{
  "experts_per_token": 2,
  "router_z_loss": 0.0001,
  "beta1": 0.95
}
Below are experts of layer 4 (counted from 0) of a mixture-of-experts language model. Rows are named router (the router's row for the expert), up (a neuron's input weights, with its number) and show model dimensions 0-159. Each number is 128 + 24 x the weight over its row's rms, rounded and kept within 0 to 255. Numbers have three digits each.
Before each expert's rows: a language model's description of what the expert responds to; "comes after" lists some tokens at least twice as common just before its tokens as in all text. This comes from a sample of Wikipedia text that the model never trained on. Tokens count by the router's weight.

# expert 56
Description: Prepositions and linking words right after a verb or clause, such as with, for, against, following, after, mostly in biographies.
comes after: " to", ",", " and", " he", " due", "ed"
router:110118132103114106098086161153134127051106088147138101114165122181099130087114080138110146121152133144103133140108082100132101104136137104113101142117138094149140161113112139163127116140127124116115110162103079138129136106102116130137104162130107099123139110125160071122117148113137156093137099139131133123122093088104077086130158160113109107096151087105129131148118136118097098153122132174126131156161081123073084113142102119134111115135124141127130142125105154161098141131136145
up0:101117115118121125167104142146150117091204122104129133125129138164183153114097117139137166095163148164105076099113100123176103092121120110158120105148111127169080173091121118165110122128140165093090174108141126121103137129119099145119136143119121105140161134178173115139137164146110153112094118111136142136115149097118122129150133166140125110130132079118118175137120147109169113106137119123145144155155148111120084112151120142112130077098143127123111143105127122158121092118150121
up1:098133105126100102143153126107149140108150141116166149113111098105104112150100090128150091130168094114141088119106095127068121156130149120127120112140138141103161131126141150149136153131123135096149132199120140100129110086106147119071135122134130074090162130105115111101121100127153111169130092113146155108092164093126110124121172129146091142126170140062099121121138122141166106121108114088133163150113086146113114139108121125144100133143145171181122121119148123123146142122118159
up2:098138143153114099124119105140119133127104138118090154128144144119116108080120153132126166149159122124128121169094127100149148148164128120140128150140119081123128079128114145133181136154132173097178126118138113137094152087100169075136167140148107101142169092160115123136153102100160135139156134138103078116090121126161118158151128113104135135132142154169129163109115125138125138115135107133129174085098135137128088141140105112167098090128118082122089192162141149126149139127138154
up3:096098165139132133134155113125093087097105105086129131141079105119116132088145081126153148134191112124116150131141116168165152099095121123113130154146131164087102157168117090130109115174104135133111092146146112107120108102112140144115133126177154114153096139112100118125096125142123182142084048101137120136112098134129127118103145101138123122170109126114128100107113121113101108119151138130071101133107117135111114111144131139116100153121104120188128153116107124117097095117147145
up4:129110154133164114114137108123125141124134108183113124125120156133137081140125104128144141167133119104111087093120114112153134102128115126092102154152135114149107144147130098125134130136132129148144138117175059134141171079106117171075139127117182150111131115136131120147156137136129173135090095150132083151105089131095125075124113113141099152127128119100178155148175140123105166071139157148130154095123126122089089094123100175103122131122116126110106157134092120106148116142140155
up5:105122123159137091103142137106144088108179115128146119137139112123145134097130124058121108135117154109119091131082093107149164101135137112119125106168146152153138127119066138122144145118121159116128070119097131145087153125110129081143090093049137091107105148148140119119083143117163147120182161133139144130114114100089145145135130130133128120123141150137148140127084126118152052144116175118132114151110150145085121112142108144103136107119152145136106105112135122126102111118114121
up6:123136137122129102080123098134112121091122150099140124127132131138113112093139141134162103120139100107125069111173098100108130136070158111129133143141183117122117134094128123115162117152158143097107130137093125149148145099080141134133163144113134065089156155138160075142097172112114141124083129154123139107131108136079092110135100153130160128142129117071118161111104092119151129094118158127129133131152118122048108114119105094094128090112114130147134121130118136094135147135113111
up7:168124144110120155175144157124104134124158135114156124106130137157130155093140125143126130142165151132127120134113130135099116108123074123114132113132105140156147145086117127142141133103132158124191140102126104150097166146118111088127069146134143109159119119122080090111121140179146115095106084109118117089140139134105124115154125096099085121115110099137129141157144150126155160180081132173140084126173176108102128119156098148122091130158120120149158124146123076158158160110137144
up8:170145065124084092147145137123101096094138184113138097134126158160132164120115083153118140133115134112120125132134112099113146143094117118107144114120125112137144134128133145159119179127152150168101113149095130140118095162112117149076123147136147126163166126129136146171085135143093126133108131163154116141127110152090119101152110127161091107110119066084134119166140145144124115143142141142168171106161128154115061134115126148121119142116135114125087110133129154125091145098180118
up9:134124085135106118151135099148146102148141139114129145078130151149104143112081108140127178144200106116151125154155116153133114119135108098148123144131083108088119148127091101136178116099148160123153128113122133118086100163143123122141161160120096151147144140094102109138145125115133156154171060113128090127109131131143115128114134079108114138116183104086131118148137134117100126163104162179148146131119130114121088115107064128146104122139122153108135166138111108143104131096107151
up10:140130130145154105134140146172118151087136079173123133115099103125095124136142106079154144123118116131143129113131120089136122134116151121142120111144162169083106112165174134152103123127140167146119111178109094165107118141150125122164132139083141131146173167082123114135136131100161144121156168146112129079124123100134183070130156106142116115141126118160165120144158142154106093132144134168108142114120134122136098121136101153170154115138129099134071176100122104134122086142137136
up11:129098090109111123162105108144185110110115128123132124153119135091123102124124136172140139135147148083127129138109123141132096173168140122182139148100093118107147125127115095118169132108174154168081112131150121126130138122141174129127150123146087079105126086103103119133125145122111119156157149117108121128144101109157156123130160128143123130136135098156121120116151127161089105155121099132073117096114102130165094092134099063137094119104092153171166128159149145135147104147091156
up12:111149144136116135118132128146150145129143091092126127145148099150108114106086161087136118167142073121181129124088119105156121134128156132145103176105126126111082140106133136140148130136092141114137117196138144135109158124130127130179114170131102127122131118102140109151153151118132142130159107158107074202132147137158153144115140090084157136126125127129092150134171126095133127111123168141149120145139096143106137131090096164161142094129150136155166163092104125162104157105128150
up13:114116133115111156123123165164103086054107091129114130159154140139152089105118103137128080112095150144142099080093097097104134131138111123118146127122145131148123174125124111113146126132150133151089122097101148106086111084088129138133129127098131109149146125128144130116110149115111100094077147113144112140135128114077113127146117140173106090137134134141110202129131110163157171118108100145128125146144145163091130115125188139132115113169164144117078145097119118145106141151134118
up14:101122079112115148083135096089157134115128115116147133088183122151104097106113126169123094151124185154106108142160109090158152124128132125174091138137177152137142143129123129121100127121128133101092107140116105133156154072142117083118068102116114133166128124164126111102155139130157125107085142153114109128127158122118154082123125144161112148108115128144126139094115107170145132130109121115170198088156136130137122148172156097108107136108125147124130153119139140129123121131088150
up15:129158109100102061119130127154145114108103146096115146175114120147115102072108125178147178129111131113104109169097079100145102124142098126109132125115109137163092195128098132073130128095125142100167132109111132109130179142143127157129160113164122084134161136106180133154133144083150118127151087116132134138147114115104125152090120125120149123104114166121094143146105143114089133133154115140145158124096152151133114119105099081150117133122137139097146110145127141130114139111118159
up16:147107104103147104160128110132136133118115144085104125145147161156113128089122123089085154107166109181141164166142072126114125138118138094138115115104102104140112148130119096112171131166082144065090124118081141122092132113133109179130157140122137116122123177101118148121109139102147126116113126106077103108130138137157092100100110164121118099136181115129133089110122150128071127120085148120133148168133081131145114089157107129139153138122138099132123145096123157130133110149133139
up17:125155137090125130140107129103117144146091130127129107141123132155151127091130158075102113108130123117134157142166070175130124096122110138163149134123171105123125143111091133152147100108092130078147136166111102131123136119120135096165121127103165097136163107165136111114106086097146109074138140132094098113160130095112120140134106144100114121173124147183140095111135121143171136147101114174191119139151141178104095163111125107126145140152130115139168168110129150132141116119122167
up18:129090125116135104127156122154147149112115129129131143147150112139125090107148131152139142118162145120109143110106129123141120152185097135089135165151115076093147102101123148120138112117108083159148112157081102080130160119111136103180146116127113096097119079098173092160125138126126130133146109110138075131123149121092130120131140139091141106105098156137085178120160143181124126123081119102119145071143083114110154166127151095117089138109146103104133121118103162147123116112137120
up19:143126102093120146134122178180128139115122110156118106097099137162095120134125104101184146115169145152117153160127131119181142132141123077198149105145110124108098145091138151142154112116124143093111060167135121119102171098128169144165121125133105115109105100097105123120142115118091121131093158109164157117156101155150084145160162164136132145102143114161140149130152127136131129139116101137161127162078133103132113108127125150134122122098146094099159117129119147156118127116115137
up20:131120137127123159108141152184160136151112131147141092148087143126139128151095085115149164076154123130106130118103113165131156137125171090108098120120155132108117126116118129150110108108128127098155105087103121149146152141092131116144116133132156102125096139156114074139156159153123161128080156134132146147114119125119121101145140133153119107122107131159178132129159113167115113159119115125128108100097095175065139116141075172115112147159156154151148130108118122098138107055161117
up21:143128092110096094118174143111121157102116181113119106157119136136141108150184129120152127132139187136090110143174090099116156144098085104147105124122150102123131143110092113141138110121082166131152125152086107125105156087164149162179117098106096130093143136139119054086115165096126156108144117110134134150104115127130103152130112102123125107109114168162113146115146146139114140127082115173117143116140122136104098155128109135104130103120123124110106139094096135166118122105114131
up22:134142092108131163133147080153130123118084132155170134110151112160154157127121130116120143094171114103138113121116060119145119121098109110133113127083118094121143088076146161131156102100143090134160151141131089128126125165132137112144107148110151153147118094127133132159110161129115176116128078155123122148133090105130118115139102105095149113113125119098140126182145153121141148154117133119108117120128114093117084077127139130158125151154128118117130157104092146099050123155119075
up23:123135146162157123142110159094133131123122112121112170151150104158106125086126101159106133138138135153109149121159074108087096111102140161143142114094127130191165093130113156115155079147157109137132075153111120122129139152177153138158163136112100094150120141080128126100124111136104166119120176141119079123107094110158138139117098119130083135128121137142149120124127119111111133123105097148170122176150108152139124091165141113152187139164154126129115142116105150130116158161113152
up24:129122094111111138097153150123125079114110146113094180164126175122125061133122140165149141126125117129133126130126060126154138079094165070153104148111152130176119126113110089145148138132132154120098102131102131124132143101124116162173145146075108118149150154126142104105150159103113141115142118135113156143127110152130120106096100094113099155153137106116141099122109156121118104129124147155152120163153120128114129137111127141134125145067159138150108123115159163101108134054138103
up25:081123088088124157110118126108103117120131131147138094123098116157154104137142116149151118094150098097080151166077069110107123104128123144128119145110119083120123146128128138161150131100108105083113140153089130104134150122109117114135116144088111128151126129097148108128135175077122132116137139122168107122123112107140070111111104130093142107118122108171146129134128093140098110146117166134134157130083090200136157117124100132088153150155159086112161145107137146158124123157109152
up26:102140083156094130137129144194154121105121151147083146129103087152133137134137103131137162136084105116155160106137121077132123088126144162121100130134148120139127157164135147150129091126123144142113146134102127122111151124090117157157138140118133109163139130099134158095134145109181077144137107126163105174108100113114117105126117099156148114125139169142146161133146139158122110141119155141103134146156116129070091145124125130162110093150187140095112122059112119152100156088142120
up27:142127143157100120184104104169128103063129110147113126144107080114107091160139103109119129110161126115106139142108121114166143136172133093175156183166115146134049160123147105092105139103142157095084150145133120118119106127098117145114082154095142116136128144093138090130127133124117134120157119143134136155131124140123122117138118105093111165103168137160170137100138082164145150159143132143148121111153131139122135095151116134126110117142094092110100106078145111118141135126147118
up28:111164085113142136117109099155145150153093100121154175119128137152167175141136108141134172084155161128116135088125110107113094104127140095164131113113121107141186144146132142134159123143105177134160139156105110084124115117116132109133128124181121134093077147066106126079129137117114149092121110094108115068131082152142105102106115117145131110141113110140153124111133152138073143108144162123099152158120121123114085147148108121141103141109130121123108155121133122130115123132070140
up29:124193127075133116055089122162140143120144087134142124142102114184118144119132122090122148125111115129144154127103136148144122072160158168118129146123088123120121089143075149087191132130134141119094138109110128146100139118096139118145117160075135103160156115079122132089145154089133144098173135110127130114087155116104122144113114099072171130121147126119157121132091134127103142103120121136135134143132143091127101150119146138140126159164135144103134149112127122129130157136138110
up30:130125175127091109102130105120147155154088155142089126129120111148129189115119107140088141147153102141089155145081139128156110128088120102131172125145099149163108154109118110130155099092079142116134115131122092123135165120170150142130107142130136089149136104087096053121142142106132156153113137144138156110093134150112149141134129116110141101138188148133129133113066118145118101147142128085154120146149099138109136088145083131088142113137131133154154091121150139136133153123096105
up31:138122101115101112159152141139149127095137156165140079163119135158166165100117124113157113113127146126157153113132095068082128141100135124140156166147143091135103115159162134097139099097125117116135121146080113113100141166081083133114136150082165099152136116167093117120106126134099153106105132153104129109116144119134102096116132166115123146102115080134136135129142155133104133103123114121142164123166044112137133088100117134122137135088099116113131142105090125172109129126120103
up32:140148106099100105119112152076124106101101106119146136117148105134120110130118125135105117124148143120127101129164128097098135123144129158109158164126135125131112178134124122164121192098165127147091092124119093171172103117109103152080147110149141157193162080116121088141121151108157166100118117142144079111079077147179141111153132118097143142103090124141141114132133094120099126160118158145103133117149142130147155126109114127091157126100113125146123173150120108160117135143106113
up33:065133147113123110153174163137154122116100082123128101161101142161114101142161117125151128139102112113143107129135087147157114141146159109114150124136112143119111170097117123118071135120093128157106131128149138135116135099158112124099164148125136105159106106131106120101160110106082157131143060119199175130116139140110164107097143150149148134127130122147174107108126106140107132164129145120111131078118102115127107115155083143145118067124149163122103159113148109146120099113154135
up34:143137114097179157107120128105127150125132139146132141140145114130111101142151132125114128080096112171136154093129106146146091104100107119132145122122099089149128117140121113105130125114138141119139120146128101139110150133133145098138098174094138104122113152170137107140126136148147134145147120118095152138139152111096181130106133133155176117133105084150144111137144119155119111155133119088145116142178094092047074170110058144117120126144182132139132084133153112105113152102180090
up35:117100139143145121118129135088125094172127134103126141146126121109120129092125122164087154095119103096100133104175206114125143120146118097116141136126154136116104112104165124140150123131120132140107109141042098131102145102098128160171100106119127133141115151164109100100110170136159098100108107139139108155101188108162099088131087109164119111103135129129130115115088132128125103161089128165114108141163115140094156142138122126129119096135125154153097118118135163170107143117158107
up36:146100108068165166134107111143163069132113148138110126119130133151121130148084149121093150151103096128110136124144116127121153112115116118123129091141123126148127133171107126161145120144101150118140102127115099154134185132121111176136122123112156120102167116173192119138111174135120133128115080105116157083135115100118110068100111134115141130101148135099078158141130149118067099146124133157113131144141142136114115089105090066147136126134176122122098134120121159138114147116113151
up37:126172115111102102106091135128122119104151148141114123113096114152129089106124125092117116117153129127195104080107121127103076135120169133120115133122134136111172111127156130107105081126127094087135120138093137150154148124137126147079107098157109084142116111121136082107084090138135098122139138103161107142137134137136131105156156160117134107172166123107115118144130141131143154122135133122141119101145123102112133087168075158121133087101132154109176166189145093112143108089104127
up38:147176132102073125139151121122137125107118087151147115137128110122149144094111125095148133131138132168123132141117106132159164091125105111107119096138108139125169165106132106145113136102103149073139156136123138131119150113168140117158146158182120139134099109133143090136086103111119099136121168155144153149136129128140061156142153109152131116085119147177138123147203140152156114135128115138148163146164124116085087158178137105150142118125097139139159141152147136143157150106133179
up39:132101125131111164109108148121108130131103092143128119118137142145122141134117124137130145177173069153105149141170116119132140106118106125157078088153141121118117129130145195127133137142090153106126094138159095112117155135117129148132148128120128099118127148152112107108088150126144125121132066150130135089120119130133121111116079089146118148118113128091154090149138122158123158092105164145163107116138120097082127125164075093169105108130095119157130175130107072158116141068141138
up40:103152108067189095113131141107084148111167132089171144134143172107120104116110165128134144154143154111096148156092121126102110097140161127142132126104108154095158127121135116134160102117166129161134109114104147146140146127160114122119096086106153097145140125151084124155150161122142117108140118137121125125091088157142141129097165127083114129146127117103123095104102086080125155163098114112101107116148097158132128059138131124130107111158143169139111144145114089098130131144146107
up41:118164093127120094114133154118129130147141099148112111169133121149125112121123170090135138151144164126109138081090103106134107114173144101099172120114152117163121122131144171115093135126150142155113101101106131131140129142155153131137142129148151144107121126118116103134099187131108124143142122164124118145151113078153190118149158160119105158113123133119166073101131124121123119177130151098123187126174090181117128091150101139072095139104135160137106132147092135106158130153122129
up42:126172096109147118120107124107121152103155112131140157164182095146139127110096143136136107107148147135105085113147130143134049116170139148150141148123109101086148140109115130166138131096157110106134159147091120115114185162113136108128105143130103113088124149115144108102138116101130132130151101166162082105141087115099114149123089173097125124127129149142110175124139135159146069167114149162109103119113089148130144143160132086142130125121136110120119125121119148096121081174131150
up43:107140149127150105142131167123133090110074140112121142151133117137108125109153078121122089096097157132127095126165084089141134125092142115134088135114157117181142116129121117088163164096107122092140123159104102143117113174125129161113112105145134153144160108099163117124135169158119139136110117121109133119114131083139087083168110149139152170064118130119129119136091176113125152115084113157131117120172110148139119103157129117126125119156150088155185099147126126114157145134108130
up44:147123086086135151128100105113110118099066109150160079157124079099122126124113133123083110124137151118135110161131091098110141132112150100114097136168127149149099148112098143144105120124078135163127154145106111157179125140160141161134191134100137105105101141143166108168115206127132114156146142130122103099152103114107106141147144141130134118125097142159120128128143123124160116142100126160130170156131112174102107139116130130164090144103112134144118115152100129091150106087130128
up45:146178133107119158129103114144134173120121104136116077165117144147145111093113132174086128128120148131116103141090093151146103112087104104147109169118113144135158099059149117114140128120130135118131135128099125135151156086147131122077153139120126141129126166118126119133149128118126116169126135162137103172139122164131069127150163129161131156101128137164061132148170151116154111157152083148124098140140101110131079161133110092101117113126118133131137113146106136075140155089128146
up46:083136156134144097114115176119126149118083125169147111154149097109177136093141157141131138139113143130126142092162125098135111098135139086140158131110134146113117180108148104114148162147095127127140128144118087124130148117077127152143116101159107127155124127094173143180105167133119132138159099105068132112137113112104120160169161125104106099105128134166144135175161130165075094142136143140070115145102125120151140136133101112103151099149159157166116145121135099140123146128119121
up47:128157122137181142096186152151133155134131155151125125131157092117107118111096139158129099123139089109139095132120112106113173115125129127120089114139151127169118136110128185128135140122179161117125137156115136145129102101158103135127072105144115115117138105186155083102110133140131107095122103121076119097150123106139091124121092154159179090152138114161158151147110144101127091161133155120148127102142139121047095129146127097099147130119141138142151151123117108161113134129155140
up48:121114135112119166142122128135156118096119134157120097115118120136098103113113064146143151140157108109076119095126108092115110166147139096100123153142142121131074134089148115148118165122109164105105134101103139142118146100114131136180140111096157135096143153106160121086137130113133186149165114163149129132111131133076117081153155147120111153138118153170094102138175124111097099114118128153120087151149105135139113134139100125146126148180161156139164111115136155176121086122155143
up49:151144139142147146106161115140149091095083125137118113132096125133140183153140103094138168106136129179127116150087095121156107080125146113132120101086107132157104151084105136153157094098090148095124119145126133139093127104114148128124106139133116105186134101130176094134126167134101113129129108103144111146111107148118123164124133118086132156138146094142172154135090114159139069192125097105156132153103132155110122135119073142122103111129147137124153135125176129135145113129122103
up50:171163127080100123148128143103120088104104135128112125118139125100092160129108131161133124154138117093120126119124129119111103136119104155137145133081160105140164128100151081149174124181109144130149140149108107116102175124078129129112094136125118164131149117136113125120110126115143090124124072128106076152154118156058134112121123153144076113124160112083121141132130134127116149172125119132132097133206138098043140137124111090128148112124138122142135117137135135113132117151126112
up51:126128127094099148168191174104098126081107150141145137102153187135126115115149165124127129130165144103096106136150142118134147140098115106174143088151141116130158129099140094158134159104163148120140089139114104155152157101117142099125077121150105111151129108124134087151094139111162109138150133118122104096136120124113149114158144152177126136110138071161117151136100107137122121114115111119129121150089120161075125109128092138103114147115156159116149133159136130166133128087187142
up52:131152114158147125119134127125136127110154111122137094140145146148117119134167142106077134152136112088150132167069122130108139148118130128122139115142178105099109176136112099132114114091116086123127136155113099092139159154146126180102141154111128098106103150115160119135122152107132133144124125145163145086143098089140121123127118110094147142103138108096110189095072139149144135132075165130145177128118158069143126125103094188108124124108116091145127160110134118126154132099151081
up53:127136172162124125095126120106163143087129138119128106127158131120144103121131115154103127143104107151111118144109111156151143110121112078083117091115115112141104156210127136158123138142088154132135143111126141136134134089121075150143149103070107123136184124131152137143095155137123136120132121140123155101086104135070116160112165163122105138156081130100129104117120113167070129134111133180095112143099132146143086133137082139175105153125151117128120128104142085119129142133120114
up54:099111124141098097108151128144125113097123144158154156135153113131120089128136080181113152158107155143090159109138126101125128110143125132069137108096146155140073125194166146114077135167096136129109126138104078113120168124120084150129122108109128122121124125118095125108143124113117147125097124128120148117103153114151150084129133144131104118143142149089118187158133127088132134117064180143075126110125108151155103148143139123137147128133116102147102132096154126160128167106159138
up55:138127084144138108122104131114137144096136111140159127169165126165127121159081120141151083159123126114131133104120153129145106149168146125170144134074118118139125153088105138136136138115127128114080134140159104138118123110088132099160115123150121120153117104064129069150098161108097131113126088119096131144149137176107102186104155148153151109138108158100144139099114153161100086127085110119127137073112092143099099106115096122165111132148168110134163122145129142134134120098129149
up56:131118123107119121098159109138119149145141105099109099143111117177138095095131158097129141108124125110091088161112134110151151123128129110146119125157155124138158105096126121103159147114124150107144137155139156107160188129104094112165097100120139118074127134113192047123114158122136124149144169127172127111130087103126103134143124128128115082123111154132128099092159121162163129135137137141162131118186085136082097140125135111118119134143144161142168141145110103088100163150133132
up57:127106100132139084123077101162112116095183144136137110119114112139104110089114104124137154139122140143158118112077102146154112133113132148104131162088188165106148139138115121129103154093132127149145143109120104159081140155081141114129121143111095109126127087125153152150109120098138162093138104097124119100095125111107148080101124134138138143110089126147107150132131115160127094143102114111160127117166135125095039148149085137140112139151147114159106151109126145163145123145117089
up58:108124117119141102075124135149155131129137106179127133190159112152141116134119118194103157158120147134133088095108131104120134154135159109112136165097131126133125163131112118141140139105075138100143124091069165144137125112119113135166129143127132151133116115116116118101130108091131149112079117153153115121160156115162134147132180161090135115156165134136134149125061067151089136117106170157117117092140085124127119148187121114125125127145146129153101115134124169119116144113120112
up59:112193122125137157107168126133156103065089131152118115137155129111122161120153136104135106143117153135132129133134082119140156119172178188106109132141124145153133188128126112139105100154130165119112127101150110145116155145122137150140117132101140121151124110155148087077126110128145130118142094128099141152151114132143110129097101154123130185111155124163132167124091185137150123111125140142148140147148083119132103113117081129125122125097191120114127120083129176104114143153095101
up60:136140087113139126109121164112156163123108144170133128157143136138131126136135117150125143111156124147110138137159081074082107121143133114177112162087131121186184156126129144130102127128112127127092145142106148115072158108142160096132140147145139107145148141134114105105112170113095093122145089130129142118131113112159138120142160127166138136113117100127129181097135098172120139146132136135184177095131133119084095128125086093110142123155151104104136135130131140176093108077145100
up61:136116119156162127119143080137110140130127077143176095121104126178105167117124108109127145120157091119129114099125150100136124127107094151107104160089130122123114135115105155118133124156127142082127117093179097167124138121122124078103085170130163105152128093088146137143110163079117145117126115105127124127154112108178096122111150106172152109128113115118165159117143159102138114129129113100140128128103145120077090114161169100157126089112102159169166139123138157119119123163121151
up62:167147117124117105120104145098125070121105132121099126163158134136140095088099105134068121111136132112129097161105118125135165137119149074163141112119078115140140100085101086152150131122144166099093173079111098131118136114147090110104118095114135140164148138110121104111111134145126144133120133164134109085112087146145119132126155147107163069137149123173128090156105098125090125128119130142132103152152102115136096097128133150164134148169150123138120097117116102108124139182140145
up63:154150131120118112088174119076171130107111162094104121162142145121157085093122111153143131119125100107118129112115112119136101126136122161154129132114110102179097158108109150127106168126135119121147121130101128107132156157131106148155091129121087133175132159170118068098140157112130114130160150187119159110094122149067134114122119132123134172071141157170119155132123118147094150118124136147153152148153126108088108133123128105123120137146135136138115154083124166073118114100152137
up64:128163105109171095097137102142127121079125101110125093138150163169107152080106140079114146166125101149138104164122107099158119132128120116123154139157163117131130155123119163155155131124177140138114151120111119132093172135107131149167108127141121115154155132093153106118134151119107202173140121106091099111142121105110126095104106155146126143090151099137113112062110123115156111145114175110132157110146108096111082100122088120118159162118119155146122133129125126150147110160126140
up65:130133123112090087146130149090147108107096157127140141150147131184140114125128120136114129136111166138135113103155143093126090081145125119151094127141143141132110155113160171149147138166131135095116123138075154157133144091059109135136117136116138097137124114126128094118158145160122165131168128089106145135139127100168079105133076126106116135064107127172120170130136128122123141106114122135152126138151153179068090121116112127149153166131135125112148083107122141139121136095173127
up66:141162121109124121165124176131088102091136114117139156115165135107118122125163115131129136120173116112149152156103173089129102108100140095124140110102132113168137162102123095115101097113121148129136106118093196133126126113140095100084093160131140107168117136104100160134124103111193136115115176155147091108130160115136097085152144126093138129113166099129122152120127091125135101071128112145146148105126092140121113151146112152082161113124149103130087138128112163091120128129114126
up67:093116145096111141134122135107131083102141116133142123126130142107159108156122111154109131145116131114096122150105139111141103138127099134114149135106099089156080141105114105117129148120128094132166107086103137137127091096088124138114176121184095113179113114124107133119105147145187102077064138138125107127136126118107073131173129176140137112093145110136119137137102077176072138125094148141077130138157097141131129117149159098121108124138133120181122167146121145134123140107124127
up68:145117113114127142102163150157115134141123150103173126097123126135181145097116124135153150151144142120095075078147136110132104096134091106165079101127145143114166157125141130155122154084147129157134114136095104118133122079104133076136106116107135140134101155113105139113122136133159134150180081095135116073122140175105107122126068123169123108079132126128110111115118141103113112152130114131134128160142105118136075115149093153179091133156092137148135139152103156145114109127138122
up69:143150096126104091113129137141141103056153125120163100121123122157139136119155089110145131125149156180120174139153123120119125128080107122135115126124152080124099140135132084105120108101135125103116090153133102114077121144141136157112147157135096098153111116105148116127124113124112150109113140137089124126135120086147106133175171122099154139085141082133088122074131161100100151108134124131119152138118110135143116119123144130115137164142165117164150097051076142079106132106133131
up70:168129099116112129120159109140140096105088156117112124141116130095094120134135064155094143083114075106081106109111121153112146125135132100131132139179140123130101163136139120177129138108112166160150129137127100159129103105127135165139127127110145106160161131142145101107111137104102132076178087117108093134108107147112112111126132118135098101152156111144122208111080122124149118154130087148135102140129079136143142113170126087127107160140170132129101131125102152101102137116129123
up71:132176163163113109158123146168119137107119150069146112156135145103126131123096123100123126144147098146131119109136115127127090143097146110105138147068143130089164109153161111106120166114044108124159100114090111115141124155123136142158127125120149104160164149156143128122106133085111128107128120115107096128168140126121121132128183102094148120169150113143182153087108114102120137166120131121136150100152141098101129144106095107139115132133124148164119127118114117176060145113133118
up72:197112138131140102148128119144146123113131130126136091138107109126110118119119123107113110131147091094176103100129094125152139123142134093134133128124148155112072128150060134120138129181127136141121130163092138140104119168146146120144120150123121133093145164097144103142105136154131155130156114134086162122117098133116101145110095093088091145127152134139138132147174172173111115119125163169149104139139110123116085153124093178125116080131134120142126144100063189137097145110150135
up73:145153097164088124144135149144154163157125132146144124108105122150141143085134164094098156145093117138152143140134115147159128100168131138124133117174132155121112129121145124154129117170106159116133094159109137113108111128131151112136124124148126097102113139131149093162105166111175127146115077150158124154131143100159153138160187115129072137110104096103152119165166090154088119152144150142154172113162108127109115124143088104080126156129135124089130167143104136098114136068115117
up74:072124087073145121078166140058130112109143137093112098168144157120110104091118131131097150114167103122138121118133101094118107114166136154130147141132145153106165113113119158128150138116171110181111079093093131132136168122098136110155141124119104087117137114104144116083111155109113137121181100157115130122169108120150145130114128100107147097074112135099112159101104114129106131133128147098148119110138111152103160131123138133118152118108172121091125135116103125135103156101107146
up75:085140141122115125110115150118133132132142112123113111130114166125102093112134110099161173151098113082143077089076107148144109093166153131098126163118121123074131127133089117097130121148117143130156145103125128130088110123115152086128101124083138094127105126111129094148096143165169140139153107152120139135159126122117165151100119119051146146079129134149102113111164123166132124136124110116149139141151142094085128161114096129168117074138124152123158141128118075142131112095106123
up76:128167116101139128077142139124119130072093159131085132098117134145123148089130103143111167128158123152149163114142175147127164145141116107177086127119123101105112160142093142142140125089132131120137131139107151149151196115106110123119091103126158122104103115163163117109097105136126141139109106095113115124158122152122115124102102151123133120100117080150109152118153099134180120128135129121135142138120139143052126173190118107121095137089138112134133150093132150166100145092126150
up77:084149149138107114163104127122124116108118115119139105102162134130149127123130141128109144107138053109134105120130111164165097163135143118111136126115103141115132150090108140143135112095147109113105155111136118160117115135116133101129130162158071109120115112110102110128105151143101117148138120126111116108101161133142118112105166135111186114088129100162120101126121129104100098112119147162086122072108072137096058119119084097150100170118164075153102151131156119126097124084118101
up78:118159116075086132079113148139128150132163118150138152146174118148068114124138117162159122125128117165101124159126134093165084123147096125147115111127106125136116151096123104113116139143115104108117126128089141154118115117143099106136085173162115144175122095092119098171105135107131164128148154104084124141125160110141118134142170130140147118091135154126126105107113093130102098109139151150122133088123105177149128157123154170106117166123145108146110106093123127177087175157111139
up79:147121112141179102145113125162129138106111132079108069147117125136117119134120107116121136164150145114107170145147089064134103091157186115149114134139109130157115154159117153147143127121097159116127140119149143112146124120141142150141152137118071108120161141141165144095127162123114141156129099155147113176144122105117130113138108101137149108100160137163116142175161102135119131162108131102124160166196103153094104148148131101127115136144135180149166149143167133115150132103098157
up80:110131136114128092141121124134100113099068144114129125130127115170143106118165109127158150114148132153115136151111155132154073146139115122139130140125144094145118175103094140105088133145108159094097122127121186173114145108130101166134091154144112162146163120104178139136107099110144112100149116115131134153175155134137107138109130127082137126051147086129102141131155119140122155097121128132093155122129115124092048136104150139107136132111162099136182123101140140131142097118131130
up81:098142112117096144121120118127134108071110118146095127079148151132108121138130135102148141150068130142106127078133113086127077127097112129167103123137145129144134158150113125150106116094126148117099114100079142111140141133131128118157104131151117134150121143116128103144131148113156021117106114110120101120107110119126135101144127108100106128140139128134119137145104104140130115116095139108142119179166134127092109166105132142145138103178145102129169096068149118160088175098157103
up82:101174150116142079102144105165108117080136052120149078184085118136179131126109136106113128121125118132123137087077118156178144091149123117072152130111097095141102130120126099113123155110130143121134116147112105122126098127152120144130141122133123098118103104143140139119124169128161125147117121121113114101082131106127112109086155144111129120126124099077132132125132120136119149068102199142110133147100121101135110134135155157132115143169118120150126100113170135111128138151116167
up83:156114096087139157102146123119157157111085126132133140146146139190152102127104142101144162141103160097132110109137099082104111114138127110148084116122144073121152145120098143118107181140144098114115090156131175100102097143132130112113131136125085115133130123128154141165168153175111090148175084123097078127125111131137105152095122166134142126109148119099130197132147153139134121155136136167102137155118110119163095144140090114158117129103159113111112147125098122115103136145132132
up84:140111122100087132114144105130201103108162137090130176103195112119139118115097101156124149128104103074113140111168065098118134126155122148117133143104106166128149156117118122138146114112151165113104120130117120127111159154114099137173117138154103101130106175157104109144115140158140154125139135090172171119131144096115090108113113118138117120138129101170156159152093148132107116156104161165148142102125127139124108113163099144100108121120127112115114099114132124131107103142185094
up85:090110118105104143100102170110131132126081128173093115117137150152107170111136127130132126107141156150104115176113141143131091103140119165140110147156188165095142101169135116143138136154136157165118128159115111153150176071094149169112110123128114118126131138119140109141120105113134177134107104126155154174133144148138132089150166110124128106085145116107113118152102183094110095102102129108086133125118110151107117142168087119113097130145112134140112099151105150094103131146124166
up86:135123114120088127100132078101133131092082169085131114100096129172115126118116096108131164146140088109123117088126091109127129098113112166127125155113147101114131122098095145166116128163102149115111142133101106132118114121106108119159172092124135048146180120132122129125083181086113133191139131117143118153108125132155104109176107130103102114094149118108150161163133150113122131128133140118170155134118105136147071121155110142138141128137106128167110125132109138121095130102106118